From a checkpoint of a small mixture-of-experts model trained on Wikipedia.
Size: 14 layers, width 256, vocabulary 5533, 83.3M parameters.
Experts: 48 experts in each of 14 layers, 128 SwiGLU neurons an expert, 2 picks a token, a softmax router, 24 empty slots to pick.
Training: a variant of Muon for the experts, 745M tokens.
Below are experts of layer 10 (counted from 0) of a mixture-of-experts language model. Rows are named router (the router's row for the expert), down (a neuron's output weights, with its number) and show model dimensions 192-255. Each number is 500 + 40 x the weight over its row's rms, rounded and kept within 0 to 999. Numbers have three digits each.
After each expert's rows: a language model's description of what the expert responds to. This comes from a sample of Wikipedia text that the model never trained on.

# expert 15
router:550478523503481468540516483507584538505541468472542504477482517441404528518455528534476454498528463492497489425509540474517528496460531437481562495448438415458482430548472547505516483495564555
down0:498539586487490549442543527466502512544500443548525474529467484491537532533521483462512484520428483559483431466505491491498522521498541522444540539484481553560407494480486484456442490529456492
down1:473550471537500457476488480529445454439572488453485525461528515500553477499562549548508507451556483513538445500461549464472515483426579549456487477443425505533416477501456489488557470526519535
down2:541522510510461516448519471460559485484552442549545508513508467493533445539488420442532438480497504546603592488555468573477508495422482475463521501559495455479538425499468486419523527517488461
down3:437520540510489425453485539486535495500436539541489500469559445498509487572480434526475555499503492439445440525472538483569562440538503436400462533433379451541530429527445490529559541415470561
down4:447449517451566498424540497524466565488471412484481485450414462484528479476415523507520470580553471507536480510470500490496514513530522516494575479485543466540542423498467507488547546417451477
down5:473557503495497501525474541479473456496462488524528472463482514548525463464407497527547529525437572630486499504496509555498482545471534543505500535510481479469538509522496469507513478501473603
down6:478512422498458555536489415533455435498557492503547480569543475485512474506597488541501454499519525507528484428475469492541482489496546498494418449515541524464550496529503430476574509634497522
down7:491514492512524455525484520544546532524556434542447451548518503560497512502530544497578463566558501523498543503508512607461393536528509466475545469502452545642550503551521538551506491514478525
down8:455553508462544501465593539539485520456469486486551511497591494499519511515418476535466506439543563514523573506500525529479495480556560471503414545518467561497483502578538445469545508480520441
down9:499475558544548512537508490504516423486486541520464431551586473449455512503524451526523473501553499508467580533467498515428478512455560507489467411521530508519501635512556498545438497470465412
down10:472532519513551465525509544502455505404548498466520505499486547474491508542498445461527503545533502557494556547475418533540555410519544457526476393412497490474531540515472546465534477487494520
down11:496522482505551517488483433485428468576440492473476565489444480570535446518485485514435562529541486496520507496491481550507493536539417523506521465410537471509500518525522510560518513490617498
down12:515467608487566510517464428476521454502532579502553504496535492528560466459503447493532503468471545557468554447517488525522464508539492526468480501503535492504547518555592485498541508505394499
down13:578501450489560507535451531499535468412511427558516483547522492505506510424538482418508518468485472414484500451438515498515494463483462499475464507507516502458499573454489440446484511459469506
down14:523430455468478492469487418510499471430500578466460525564487472571485492500455491490491476472542459538495463523542449461610492538453499506422431542474515452495497514475443540535466495525498515
What it handles: Percent signs and commas. Percent signs and decimal digits in census demographic statistics, plus clause-separating commas mid-sentence: 1.9%, 20.4% under the age, Enright, the.

# expert 26
router:540459552481436471499390595505528496488533462454533535491476551494441551550476518539489439522498495488507445516514522477481602428533539470467574483456478503575431490524486555479521481434489530
down0:557582539478483508513520428523505591474494457475519578450458504507504508511532513535481555445579546537480487539566517520479521544530546443502473518552509507491493441533456464490536520461511457
down1:556473490498482486525478552469495463553555541588473548508441562512493445533534465454501470501487428525521424514514469578454551512540494472493578484526494498420525476479546542476563506491502435
down2:412504534554501535453617522490535529542485474565451539528499513555518541557582473459495482563463422512455487475518429460469507479453510488482513455544482519535559540505518497553434475511458453
down3:531482517498482487424485447473491480571568598548486496496516515481532537567489502482626517514517457540494476510492548493465432523470528579421501435560469497461484461539518550557506512474513530
down4:454485543502527535543478494556502470454469407388451499434501504511463543479444488536495444512421462499509446617430499543536479536508442499492452472526397519501544514455544565520541489509481466
down5:458512523446437508493456524478475499479462454529475577493431521396470457407498524470487490508541456494462545518506459496507521486510579517457437505507495518538512494573552493504514452533469499
down6:461540558586571505500487493562486540434513503576461459487427525536469493501475511431486562591516561451479483537407513439488521531598513489476490566464538475464583469492473502506457495449474508
down7:510455433456461505536498443481499509529533453448453450489543485499537524517446479463517555436519446473520410528453530505471459474513508517499484515402533439477573558467497463401549514608488497
down8:437473561566507502520575493530493541455523520505447372495508435516514468511478541588526496511526509472488508501587532575513518460503470504584461453477457598473540507500496477519509527503500471
down9:520460519510495545483506553542561472484548506545511494433524414506474501494536457475449449542487486552478455504488537547479463443521504531529553531475475492519497508446489497535495413480465494
down10:510514488446474498499505482501563444497461472550469486490574437467565504529503509461443513490482478500472420574591514484552485437490610555474545472520508504526538469590519538503491537526439530
down11:522507578593559453450540469479393518433457510474539572536573507522553490463542545482426505478441508524541467474504456507440522485468519466482500564534531523522533499492482521560579492552530531
down12:505497501516501525506507474459487546496484447467467483522552448493462495453503608496515441465552461507635462561445508494510505426553537498430565506538536542540522505505473475502550461488544502
down13:435465475449493448475508562491463401430520476519480492545558459575546468474564510508480446542558503535534491499457508448522474454552479504512488441518505630585539517501501467585503563482476444
down14:514440469519385496547397537483513468521500523486537463595484543509476475420487451543541511506438518559469476502502417554380500484558544474409540559490438501493487480471480496510494525517418463
What it handles: Capital initial letters. Single capital letters starting acronyms or capitalized words after the or of, such as NBC, NHL, URL, YouTube.

# expert 42
router:543421579499460473526464534513553547472525505426519538463430535510476500528487525514485409600493522488552485471585529460471502471469535474438549521455498468528447502493496545458529531428597537
down0:501452404564448473477478413517491557447454512463573564485488467581515476496406481463530475466486521451483509562446470533527524548534496471505585497475509453488480442467474527466504448474515509
down1:460491478564491487449511468427501542531556521488506490432532518573495486469487540385552481476482531474562481507543432520512528471468512459505572427476569504494474489434512535486518506540400562
down2:426524510496482469460467552536434516529533569506484521592580541507517554517539521538500489434464428453491487522472458566486490518559519520474513563552494534450441512490482519491467455478539566
down3:436539487519485543530514422499452497524529489556538526487491513509465504475484501435497466495456527544581580482531617590513477443533496513438485487479443458483446575522502535486450485485544513
down4:420519467512524442477481493490431476479446532514489563487554571483529501476459606499479540514512444539534465477507484455472458542465541525475490487542509560614460494535511487501475470533486516
down5:412539478504491550466437524495479507517527620485500552470505437482488497471440509547519465396525492445426487511518478479519506517482495549499496556476480461524534476452469479530466457422399526
down6:566474504499447470439498505571443483484453514541505477431488480499504517493469536528501409487451494537502506539533517513570464553449525464499432503460486487557513507569452547517551516488470545
down7:519576566488513482468515437535468551505494503517545488451510569488406542549421580494537469470550500492481433557447586451506532487527606485502521477545584497553563491520484516543542460536466573
down8:511452529516474536483484459509452521513507467492479547419571532469431513533489487446520487593500445517545468486562483456487497498541546531438488570551464526524524479557510491507445449486422520
down9:522503470532534548557496453492563538468477506403489462509503491466494506540499499507560484532468498548479492529477533433583453499438468415542586565440516540486520519502493539474465494515520465
down10:469506463510525516471401537523569476506513485465506555555517476587470534484490502546447589522447531486460558460483462491467523467489524470500537554467460487462482462511459496477480460558520521
down11:505495519501522480539491469563498489535446539482516468514472444516523539575433487551460532445424512533524548504377512483483462502442452496497497455498549568512551473526461594480490481469526450
down12:533503501482547540475536463520518573543495461495516438447517534473429477554517530498452544498500531458488549518540475501494433468492540538487505517505550548580529470470457506468511470468528582
down13:525471535512506514422519570462516576472532488518436583481559485483506494524469526517526521531470479483504594477482499471458461444467531477472538503508498544451445455509497545506510455472456547
down14:501479521558518509481509457507538516518528531451579390548465503519544468511503519418487500507511471558484547496521517494535499491515527482477546442545447520489522500525484478523512477475537518
What it handles: Romance and sports names. Starts of Spanish, Portuguese and Slavic names in football and politics: La Liga, Campeonato, Divizia, Al-Rayyan, de.

# expert 18
router:579453539492442430548444491572552534493515410487521507466427535447478522504448621569508459528553501488578435440547533453550549478523562430497561516455420478540487456502483534496531511455532514
down0:469459454448484525494495438442536548517510559445573541480476515508554556500519542471468554441496500529442527446574471481426449484524482488490508503546549504594529470531481527526459489502504500
down1:516476492523460494438518465414477459483513480498444562471452488481493500496496596484421471493491442573490481518450573506513471503440436496449512516539550460458495545527467532527502510466488476
down2:458483542500504476590539408508517499529551507486530544521473463552533459526527493560537451488475551452512464503481515425450503495469454478542516519470503434531454493484516531491539478539473484
down3:524503517565438468465515504526524460470500500434592511409590576477466508536544564517492516467551543577445588459462438498544502521532445496467468497416532505541508532544489473398542548433497474
down4:450496511530559501463481485540529509560501515488474534540481542507547551524518498515537535538501434568526481518580484454530534424511490490619389480548513430465473467484536497512554500498468482
down5:559506598508510509491526494543494581445487485489454550520432582590489498441452568537489511554461522542466519455542511508522482494487533457494547570506503512509488481556515517479502536564527549
down6:477524414552473517505509499392505499562473444480594486460498548484485541542383528532537466447468500536492486577489503470535495564471551501490421517420554544471501486537526491536544560534472554
down7:491452523581467525554541474487485489537478473535526474503522499517491484407511462534497500541527494523476566488568510458579539514539552485514482530511465477497491453523520435491475456456526488
down8:520539522479537499505525463472487529473519467421536451510464458492406406444582506521580486496537489524547521535448435555458516468466449571549466524514466464415470449524491512522444475488514566
down9:458549564579508535523498485489455574521510437466475438476497431544565515463518483467490534525552503428459510528469525523494452514549506498506491515484508482454498445513495539507485557436544496
down10:504515464526511514474451502559553497438439459508441475483479525475539504541384483431472473470472494505513497511487495510508444580489485468481487523488493458469490500530551474532467383470545458
down11:544545544485470502487500515426532520506547493470503530530444465541468515525529409508482526539477513521549547496472486540560501458521485501483490504453505549550495555461507533501495502468477565
down12:514551549452461497563516505493495500498462523460551540458514612553496509561546419523517505518466576476487546478485485550499454521536470514445478540478493450474468461566515511484422412471563515
down13:490551525513483522547480436501527512561577433539473428481547448513463539547476491468536511475539498433556487525486488577591543538418481501466508479523478467433457590484440496453516511500554548
down14:477495490536524462511522462534458459525476485623536530505495506477475551482504510497536425525561479537528473543496583476501450435551546509517490626453546470479507456509486502538537525501481557
What it handles: Infobox field colons. Colons after field labels in taxonomy, drug and biography infoboxes (Kingdom:, Routes of administration:, Occupation:), plus codes and table separators.

# expert 29
router:541415552478459490528501505499562524524519459469558564489498535501404513533482587543488414514520456474566478514550563414515527511478521474477533501486478462461495442501467477478475501476543521
down0:440420526543464504519530488510500478530530539522484573478451441468516518485505426507496545529480457528542635502426471489537461482508545527495472446468464527536526505511474442487499517526476491
down1:493553550470493447500525345548522486492478512469505481511497539541532498517484535498448490410564575458532448488536506542471545477485542516499512503503508465479575546515512528487557403481468518
down2:488554511490572558437517470482547497513510458488565506535485475477566520515450441440497586469506466447489547479541453445545501524480501437581516474466524497486512493402489505469475536516553537
down3:520484397483441504459473512502480488568528475537458505537573492510563422561519528548486545446533467493556514467550529536529500552585442414483483474525454520502528525528520534627460489522543506
down4:547451413544509493417502410406458514493513578405461447546459497534512472536512486501566556508522529464496510475575518466543407551529524513532532528553475478559541496514506499581535513483440478
down5:447524440487502475507495523523502551466552504563507536388536523484467461456444455479452480438611495463508497494483476516515568555535523508500479484413458499559478493496436539499465449465565515
down6:451495543483588524525553492436515557455507486509483431539530528513467501520479507508543539496462492497515513573480496523499469473558463521528392437490480550485438517509518544474475423528458421
down7:465557548498481506542499586554471474514484517502538505517459447535437600434555479454561496470447492524503493539500476531520585451520510555535516454504517494493496504538497575536469431567504461
down8:508541521386494495507524490457456498456465472544450454451436472488522525437504510516560483525495462498468455525499498481569458510515509448514531456498569467498500549493493540479526502566506393
down9:518505552503466445504461505489536487528478482465503527525522517495567481447467493463489473506483514548470528452519502563482447491503476466452459514475587510502515551478449515481522479528508545
down10:545480475520558448533474495528470505549554482450514487487486507468523560563468483500507486492402493482459467556481552440465529425486478591500539445418504541472452522455526556442533504523451506
down11:438514519514516416437475504548467493490480483523534534491478526526482527502552497463532494506502541457508533563469488483532441552524487504478533503483504429502518473393528551460453459519508542
down12:460494501466599581457545527501512486479489517455523471475488490555562495540495510510470574486484454509517549528617502414481458520481490461491542488554476438484424494431507565430470427515518462
down13:511607501448447451506551529553540522483523489443479501486431507461522478541491429438419539516498538429507536497512441489584528444510520461522591606407465484514432459538540518526478530525423437
down14:484504513426444496552496523500491530526511442520503563445468447508472425597559540540446574552469486564415543398497484513513492510492526457482493518463480503490508462494478517508473438436491555
What it handles: Name-word middles. Words inside organization, place and title names, such as Air in Naval Air Station, Police, Squad, Road, plus goal minutes.

# expert 46
router:553506502497437483519400536481525489475517505451516509450462581506454554517460550585474455484511467439532411516539563488522589454507525433461586473433476479532495502543473554442573502469520498
down0:392496441545533486492531425426499478532451474518424470546472516540532464450510442440484570506544490557478450498473513579489589484540482527544498396479506556469439519526509459540457492439458489
down1:502457466494477489515550608547510485506509507439469532452525512514532433488498488517470543506513489556484485502534523508441495428501433508523595509526481505433540502483494441492552432413471584
down2:526480526526429512438541473471467587470446425522523509487472546480485520464527480509510504426560514561526431513582476511471487512543470419482500513486551471507526481493442485515591494518501502
down3:450466510579491455504520522538495521561529542429495481492459581463550469495504520464559495518501451508534482546552550537470433459470483490499551451470499527525516480555491415484489529518446543
down4:428510470519487493524514473418499568513492477465510520508489420482484529483499500493490532445487539474487489464453496564495513519473441486549466432501524551479489522524510533519548482495454593
down5:434489501564499518559456507504537550490486573405547572501474557512544544514491535501484509507506499400459491427478549527512473557432566437498492476483527454463475485485498516480525486583445471
down6:457527529481521478490476544503550485492528493474448563560514569523592519530500477442511500493454523487430465553538515466455533503506495550540520523545455541571531432459457485528478426554514484
down7:546552431557532488511485542573537528519533401436451541489481557581494514519513498518501461488516463494505470400501533522478510537521563563418501518472569468488486510570499430491500490537527492
down8:424499545468523451543416522533573536423446496478500466467481509484470587470530453506514531538502547529548516420510536460527496512536566471500536488625480408433493475504537561580466505509502506
down9:535509530491501481525558575539417510500591441510542521512437503461493544462490470456605447484569478496513523484512515477513466470488432516518466430500545494450479479531534503480454458470415528
down10:504497495528516548408499432535484482488493489463506614440445564482502526516535467507512517536590494585528495443535506482560513500450558590511461483444522477514440495498493540484464498488454512
down11:482478509536484552482485547530492484481551547560515575511510455506489485446446456455444510536464546537596521492520514486501494526463466489548454521486524513483478437491446514483532503573586536
down12:505490492542512512481497483476482515533563474540518491530443503518465520516521544495546493523456543492507509487510477460556489560540397460549466488460509535523438508472478472488506512420513515
down13:535475471443520518495484434570459551530597451563498498532460490456542463489525467477532493501483557475495512514456416509512468474568509484496488457454460495499517461532485531489478414505596525
down14:426478538484473452550513466493531521517540491545445534497518485478458553473412525487463491502480505509464522451438454520488502402558494515525520486559473460512519506534452500440539545528466485
What it handles: Acronyms in parentheses. Capital letters beginning country codes and acronyms, often after an opening parenthesis, such as (THA), (UCI), (NFL), IN, GB.

# expert 5
router:546425514487452507513462545547584562529543450449512519473479580470443508536456526567512454521452487459513502458482492423544506451476542477456497488466473470494463467544481562527498501491579522
down0:465570456506496536475484471478456521517543544470491507503465538524538471462460509425498490511425509531564551523528458463540512511530470483463523531533607483504560469517539499529562448561476571
down1:461571525532546448507485467529591498495518453510532509506497483463488437499454455486536564474465523515481590458487476502576469496584482461476542526470483475469532515515477505433496506571475555
down2:516528488542501467528560575600462507494468499509536472519503462522498491565515468551420396501507489508497506480508461482451556517506511489521523436523482487479508514465486543452537563430523586
down3:504440520495480414519483517429570431450508567503526534433475487508504490508530509480438536543487477522477465513575476433444475507522548538489539474514482520518481578531573491507458481494545436
down4:529451460447511466497473552498522538448502481500579494471498506469468468543454497519537504492453511490539539537467479496547660465531540545488523500467476525546522505509507503495510602516511557
down5:593524428554519543475600465528499499540499547545463485526553515411474494536530484500507362526563548510499543492522492478553478406486475546525456436542495512532552453452504527467457507523523503
down6:484501560457463515472536432539473427445506421505431486533511513435437486420456532408550518401390481503538459506482493517514523552557464496512480493444455573471530445519434538487557477489467505
down7:480530475519456572474513529518528476464431551434422519461534505484560502518444505489535417519500473474538555499525521521500500532483513502522483423536538530490565530455491469561453446490441519
down8:570519526483513515491559554556520545454402380527504519538480487566547456511517576558525485524502509460500514482464462460527491444491539569407427471580491418504438477465492538511510490462519425
down9:550551575483532539461479490563522534463532499517476577516417496475483554410463478509557519527493544600520461420478545449512521544509560502517503520412488576513476472544449490439537509441496494
down10:472488599529522424496558530460443541423480522479534449442553445488500490561465523515533500523522486466524382480502488472488488533489490492505536534503463559479521559505530470547506506448456557
down11:531478504506585533486500485402531509499565446504473501510462571533512448447587443455452486474474553511473505401501468494551483507494591469449505516548517454534457537555509499420425476498519424
down12:548562511430586492501505517509521512461433486486469520557520486451516551525563533497490505469466427506449521572483532455464460431537511508554468500530470489513496468503508528571446491526489458
down13:526546537498526441463509428432459507511459571495455499450439404510526450446500465480493475517470487455464527484460602561501560572535518533543475506502474568536420517499492493559526489505470525
down14:513520503483497456542575608523528480454496563500536478457424563547507509517508493526591465387468435437497548502554500494466469417510570486471490489565518566548486496477503499509444449561546477
What it handles: Dates and counts. Space-led numbers in dates and lists, especially year starts 18/19 and day numbers, such as 1875, April 17, 18 hole.

# expert 32
router:499459538506510440543512544545528579503537439504558512477458536462527479536512562510483467498507459458516462456483536479474545482484514431484536477474450427461438447549474541448516488454569523
down0:486475548552494587502508526526526537573561468492480465471488523565544553541452469518530497549534443541514554547543540452519511491520490517522491544484511495491522459545482490421528447499558475
down1:549449503519479534494516484497474430475511524438524460522432483488427468438414511499482476484518446499586491457469504547543571552409461516503496498413556478508530483497486495538502441591508495
down2:471538469527503493507519528481434445444480544487461488456543527512514482516564427462393535473443533567467483519527491569501454552514531544605521533499564527535471451549476518454515529503572564
down3:451462516525535454559463551406509556499535463452492455569548416512504485528522572479505489498504500547428520509458452520495480460518497530609523480551579586451476446538486460477486472459481538
down4:471447525461462506565495522479480546521500435505512498544465488596430491491518544468539508422596433483457459544502506446479519580540466394482518459506537466474521497558470448503492426559474501
down5:466442481458489467589518456526547509546484530555489499511506441431491539567472494461535519436514480452529515457515501509440459566506489536555447490567521429494521467422419495454486528465484462
down6:489536436486504458587450514447588482536499464486522462514481478460565524498459443485518537485490521520557514464469527397529487541523480499557456516453565437540535488525480486493536500504526496
down7:511506526444456455476535550524525478534452533515428555521483541538498447519524513453487484452477391535446524479463483490481536489450439491506516521527505586460522480483461469496464538530517485
down8:463530523540473498536474528525531538480541467523523533521457469550534464469512477478498595531573419491528519419483519490441514458520548477526558530515444494487535504490485506465486505447516444
down9:508521484528432498562421552504423487444450492464532468529451479452527524497446558521454500458493481549470473529574573538405513437465594536584474484534525549471528529540500474510492546472456461
down10:513472500521516479564528478548521506486470501541549452497479469414469550509539500576496480501517550442512486495458505463494576442524471576478575501521525466517543424470512497554449536511437485
down11:418476512473450448566456509498562456477438481533605490519499502492469524520486547525573500536501493535502482544503587515477511454488554532487521499501514463406516522589497387471416484505446482
down12:508549503543521501494472503493416457395528473527599504476467515517498499486453511558549536550516507439412544466485498456465458529553522519487450473504549511575563534533542527488574505491572484
down13:562459467529546586514402544474470525475594479501485485529475474518524508519554465540500597498575476490574481507519438414528521529579514531485543443523521467544494471525466511490488534500501564
down14:520501482425581511471488494447581508569520465458457535525500561488504431528471479566505540542484522537533544485516492476517531490499557507469384486502402503513509561484550533524514444461495576
What it handles: Nationality and field adjectives. Adjectives of nationality, religion or field and their suffixes -ian, -ic, -ical, -ist, e.g. Catholic, English, political, cultural, Filipino.

# expert 12
router:548426509511503448551430538561536576516536446472539490418497535484464536522421524553559446538553517471546513449530480507516558488477587483455472568423459422524427484569442523515538471445533444
down0:466509419512539546532512442490524476519496582495567547531499488571580453547528527532437517514493454457520495519507444521553540486510507481532433526559548495495495426496420511463451470473497564
down1:504536502499550508455525556470545502489423561472498532525421519525450509469432520428538603462462560498494518514504484532489511484482437472441490552466496435450490533488425453511496471520486453
down2:463453467475487528505511563489506517529509493567438422480475497494510451513471544531479538500518572544558467554494591468437531488559519466510450477454545541568455492571530462491483532553483533
down3:516421450487543512508472488561510440501509469541608484471511473460455578542475531537454466496449539538482488502525471479431516452515505477546537435481566511491458541490491539471444493473521537
down4:429512638557450492497473489520537546533420470498478512437544525515471484492478475415470459506497542489518511544498489477562466564517497439535460522489488436471507582563496480567518474541500565
down5:483457459427439530447484494500578557436545512545457485464490568524492451596513488471530454491540521547543542440557508435467509451571517532563503530511513501526471532494496473522519551548477447
down6:458569476547523495448434502512480491533524477447558584437509523476570444511520535542511484504470517565433430481497499538568484553524512479428500485465509535515489511486508449535460446613446560
down7:534531505452503481479487569573446525543539449533475564503551484484506488506515511547485527494432486532492489549442484542470440408490533546516384521489470463502479525464495506554495492513467593
down8:503455501508556525551475524507481493472563455515482473477488482565542451514526402491508492462518483512452498480584485509492479565477534515436507490533519536533501504488515586530434458480520472
down9:470448540530472468501492526513590417463498512474425473511514458510445539459479535538553467500530548526487496497547491483426498494486634550435516488473503458476545471520504520540504498589489476
down10:484499486458515500520609509505471503463523509477453460560523454488489469475549461526495560469493463502511527490509487583444509512448559483527538447561511460484534443527488456563472471516470531
down11:499460499460487516496490472426478480433440549496454492419457548464480537529416451443479552486490480480454525565504513537500484373539548492469530493513432458486488490437425522502499496479483516
down12:465463511493582502449494578537502559482480523578470511557522520486482463525470483478453512523493541485453467554556535531524546577482530510477516491496487498489499454541468491485599530493419484
down13:496535468519567476477474485505468465504506523497513454493455437489475572517589439534460490464472482529532481481503538536542499546492541434481530435505497485536500415444524451475491547498568518
down14:530494498515467618593539513451491547415540538477431454533456496499560482531518499420541478557366439501488515496475520563438565487469484517495586488487449541522512554537496467474501488469513476
What it handles: Preposition for. The preposition for, plus to, with, where, about, among, in phrases like for the first time, for example, out of service for.

# expert 38
router:533428519455461423524519485497473503512536493445522547460458513534445493543478555546504471543508455477582487462526543449503584451504522463469537478471416465498476520532487514489508502487586505
down0:547473519513452518530500558512544538454452510553493557506411437524488488528544438449566444534475486494387483521438489538468580556481495443474535479505501488521533461537527557500475509454489502
down1:511466463525491502505552452539527481494518542489537506558543578569487576502448441554533438494521462494513475501485464494474514515481519529492452460480541583454421498511469473465520527456510508
down2:480506490505488418480475455540484504528499557570507488485473478497586515529513513476521504448444490486557487545443513487555517499527515550484467560570502505490529500453503450477555555476459517
down3:519539512446504551489451486511532463578500544514535512498541524523445618532581527572458403453552456493527529498524498433505454532446544510432469551498501481529620524520540502528566454530574515
down4:489511562483469564463561503558508491503459537470530505577550503585500478494481502509530419477410547550524502535465480420441481472560490519450490525493539531459540498476536512546513517489465565
down5:486501475601530562499538428490476557544490521533515495470473526457496566478516503529550405496547453491611632508453541544453481556579520506487496476509462455493500502496511463529484496477493514
down6:540464508515514555526552449507494509502504508558541584509483524541602503550510539512511485529531449581519544513464523561475512463528463513532539498471527474481508437401532550549526483454521519
down7:545518483509487570470488518512497467552450465425520467520514544549430550495447501478534484507557475538521449493468475481463538515509468538501496446464496570548478523640475547520440540473513557
down8:471405466491517458526511463521563496532502474578476506499496489507477470461474519568502473585524502505482547468515482468465429563420482448479512499495455550468515492495516494445482495512512515
down9:457527531492493474437486480530553512501453485516538525503543480493481379505456485504475482461524467545475521559494496480499501493460466416468510493488623425496530460509514460459526540580555541
down10:565447511518548498461510452479512504541446493502447495503524445526509521455538426533459489507587497477514573502501504446463537498489567484490506481457485469502417463455537575490532518494530499
down11:562522425499556579516504445437514503515516489579495509476516571408474455500434534438439488476508497490544451512499516624445481507565493567507459435532503472523468479548513522576560441453436494
down12:535477442555498480555457490448508481460490476457555446464507502525506493560537508450518449498561551462502514440484509526482496494567420487568486532473534546463525525530532456412440469517558572
down13:457460508534404438512473461461477414516492474597528559408501552498470520490425508542525532413432555480487543473496497502537455495522474472493523453492517499457510550428495514494569546478508513
down14:486501551555509568532516472495467506463410498455471475430605548490479423437501505416423501547433552516513454505539460523473453522452460505457544446518447459505518449496462501449516501506424450
What it handles: Concrete common nouns. Common nouns or their final pieces for places, vehicles, businesses and sports: farm, railway, bus, company, mine, horse, football.

# expert 1
router:516429567462474443509418510515488511488534486484502523439458518504486486525451510507506489542466505468495477468530563464555559484505529477467576528500457473483390475510469603525515449440533536
down0:466551455468479508495464521470438496462483415510518450449530504426450501471476522530509523495445509546491508604394582517526565494470566558543519547524476462445525559393567511547445487481495455
down1:499501517529457430450541488439567532449482461526467465554432512480503568506449454492480523574474531500427566492429521504408502567469464499508569463497518567503496474386510580514535438588511535
down2:525464521472480563501506530503467511479501472496536517536475586518539528528519515551490503465484481492486491540519498445523527466509491522481493468531507454535546471501482502571547497450522534
down3:475512550551402541520519511565449439512462440481515482518542564495469549495469513513520591527465433526477527524456495469500513463517437524490596513550573522539485507417495577513512539447454557
down4:525499470453510572509502517482516452572463564530440513433564520430537534486430518564437541453497540474482534498534561544544488547501511423541462533478482512475467490431476538534510458493509439
down5:498515561490504424431485546514503464506549539456503554497503545545462479501557560471523504516544448536464533456537573510533562534465570465503534537490466526487475570539543478489515438503507402
down6:553458446521484487455518443510529443497534486514476557497505536531449430507509435468491436538536467561506487475539591496508513514493483523474424499418505547524471513490469438511433543484529442
down7:500438529482498553540468447449437518465568467523496442485440521504488404422551477486462565525533496493487480473594577485552494510471508492528548540503504418509467446468457510466498508545527497
down8:454547550464458495518457527496498413557495491462498528513520511431554500533526535458502534499530490567485533495414475441504476425572482557471504511492516464493472494355420520583475515473553519
down9:505494493457441475494495507540510461532581533486503485500480503520498529480491488488522544465515511474500475467508379497443545614533558555442478551517518431531469524469462562484511398520538565
down10:489523495521489499482468528502418514487467472487539486424551537519513487533540511568492515478485402499491529434526530437502444607478551454436478560541504492508506556550486467482501460530468487
down11:463477432541557539525561499468490501511492431520552572504542527525520566477517550483572491484515425504495483511610507473491477410473487480496499430493504506468539440456491479462545541482497511
down12:471556494461453495458510474486469485519501465492553497504471509519463579536450485540572450466522462499439459500515413499464532447475543544454529413458505496498415503535493510538541566563528492
down13:513502438547461406530551546494506393534489491464498479497527463482466474617454532513480508480500550453365500496527484555472478447510538489483423522487541477494495480550499458518544518510561469
down14:539487512480509530473481561534413490564449517472475492469586474456475502442540513461518444505479459445545478444553551510539502545434477519510495425506479505493522497469468551496498536534434498
What it handles: Given-name starts. First names or their opening pieces of people, often after "by", a comma or a table bar, such as Fred, Carl, John.

# expert 31
router:497497499458472481486467526572509574506545459474489505460501569486474548556446548563510515514520418494555490457528501489467496448487517500461532464453413501542473474532464529480525499515493539
down0:532482494494546529535452513482499537448505431490494493498601488471446492450506460421482514485472424531492542521400533512547472401555472403465479526475465466485441459473444546501523506444558467
down1:529516538451486441487486486562518537491494547521498484515498556509571394461407514447552524525464515495436530452492529425479450476491493486531534490417544565486475507479469470526564488452534423
down2:515538532579466491532530500473502481541510519495525456410543495525511450428501457405490503529503533505475554488480519444533448546489488511541436565507460521377564586482490474542462550472506599
down3:507567601461488430458492522467425556514500521445476544458370608537504479501495559548523461516513575496478530504523516537507505488561482482485558476462474500535558449474457480498487482571538515
down4:492550451491464506484461546549471460505527524509534524454566528464521553475507524524555500515464531478548490482536520464526504529446545500439522579497457463458449460502564465558501462527519485
down5:560515536434528496519455480412526463544509494460527486500446414477480452513482504462471541536470555456503456530511513496499499526507511470555618552500494523530574461497565530443465490512484535
down6:477452509459508513588493502549519417540524504478510497525456541460459469417532448495523462516585480490462483500528460499511499465542497570461517474571453561480480494519458484519444389597547520
down7:487594450521495538473460529518520477444479517446464544538542485493542508569487443523544524416498455495491515429532541548515523482518452487493477471504420513515497505502482516543521558467577537
down8:486510579582497527465497562459479493448489398515453501505479519487470507504544489536513533608509547504507437514477492472499539505545560461501486495533544523511429467492528490496573474406482519
down9:459538549518537476504402522510455541560498570549519535561538539487436532548509494486516529490491525347523549484504474508465578575570438488480479405497514480580578441486577465426485505490490580
down10:486505513437480498577433517428417528459512494507569466569500465456571587531485549461501477514521440520421555538590477558483561446476496515571495498442475537505494530474430481465525490510492467
down11:538539515524484559542439524516533478516524511474567503497499471418516520548482464461495568550493510476547427520483543507579457516489504512509494482440433509520508484502519517505507527483418506
down12:504510524510522458492454464448512423538488473486500499537580469450508626534510527500416514521433479527484468507499517516529456519460535563536359380529539490501518510532503468496575532529496483
down13:476461451534475459532447573456482541516494431477411530499550484551434435515473491470521501511538529505467454467499585550475508485533501489488494527531495558492467448507431545468504487543531497
down14:469505483532474457491527527530625480517455554523497500504485429540600572477515511466468495525512571484476560495503480469527511473464489529476481521494500534547414528527448511488529492496519553
What it handles: Word-initial lowercase fragments. Lowercase first letters or pieces starting a word, especially title words: vice-president, executive, veteran, commander, parish, arch-enemies.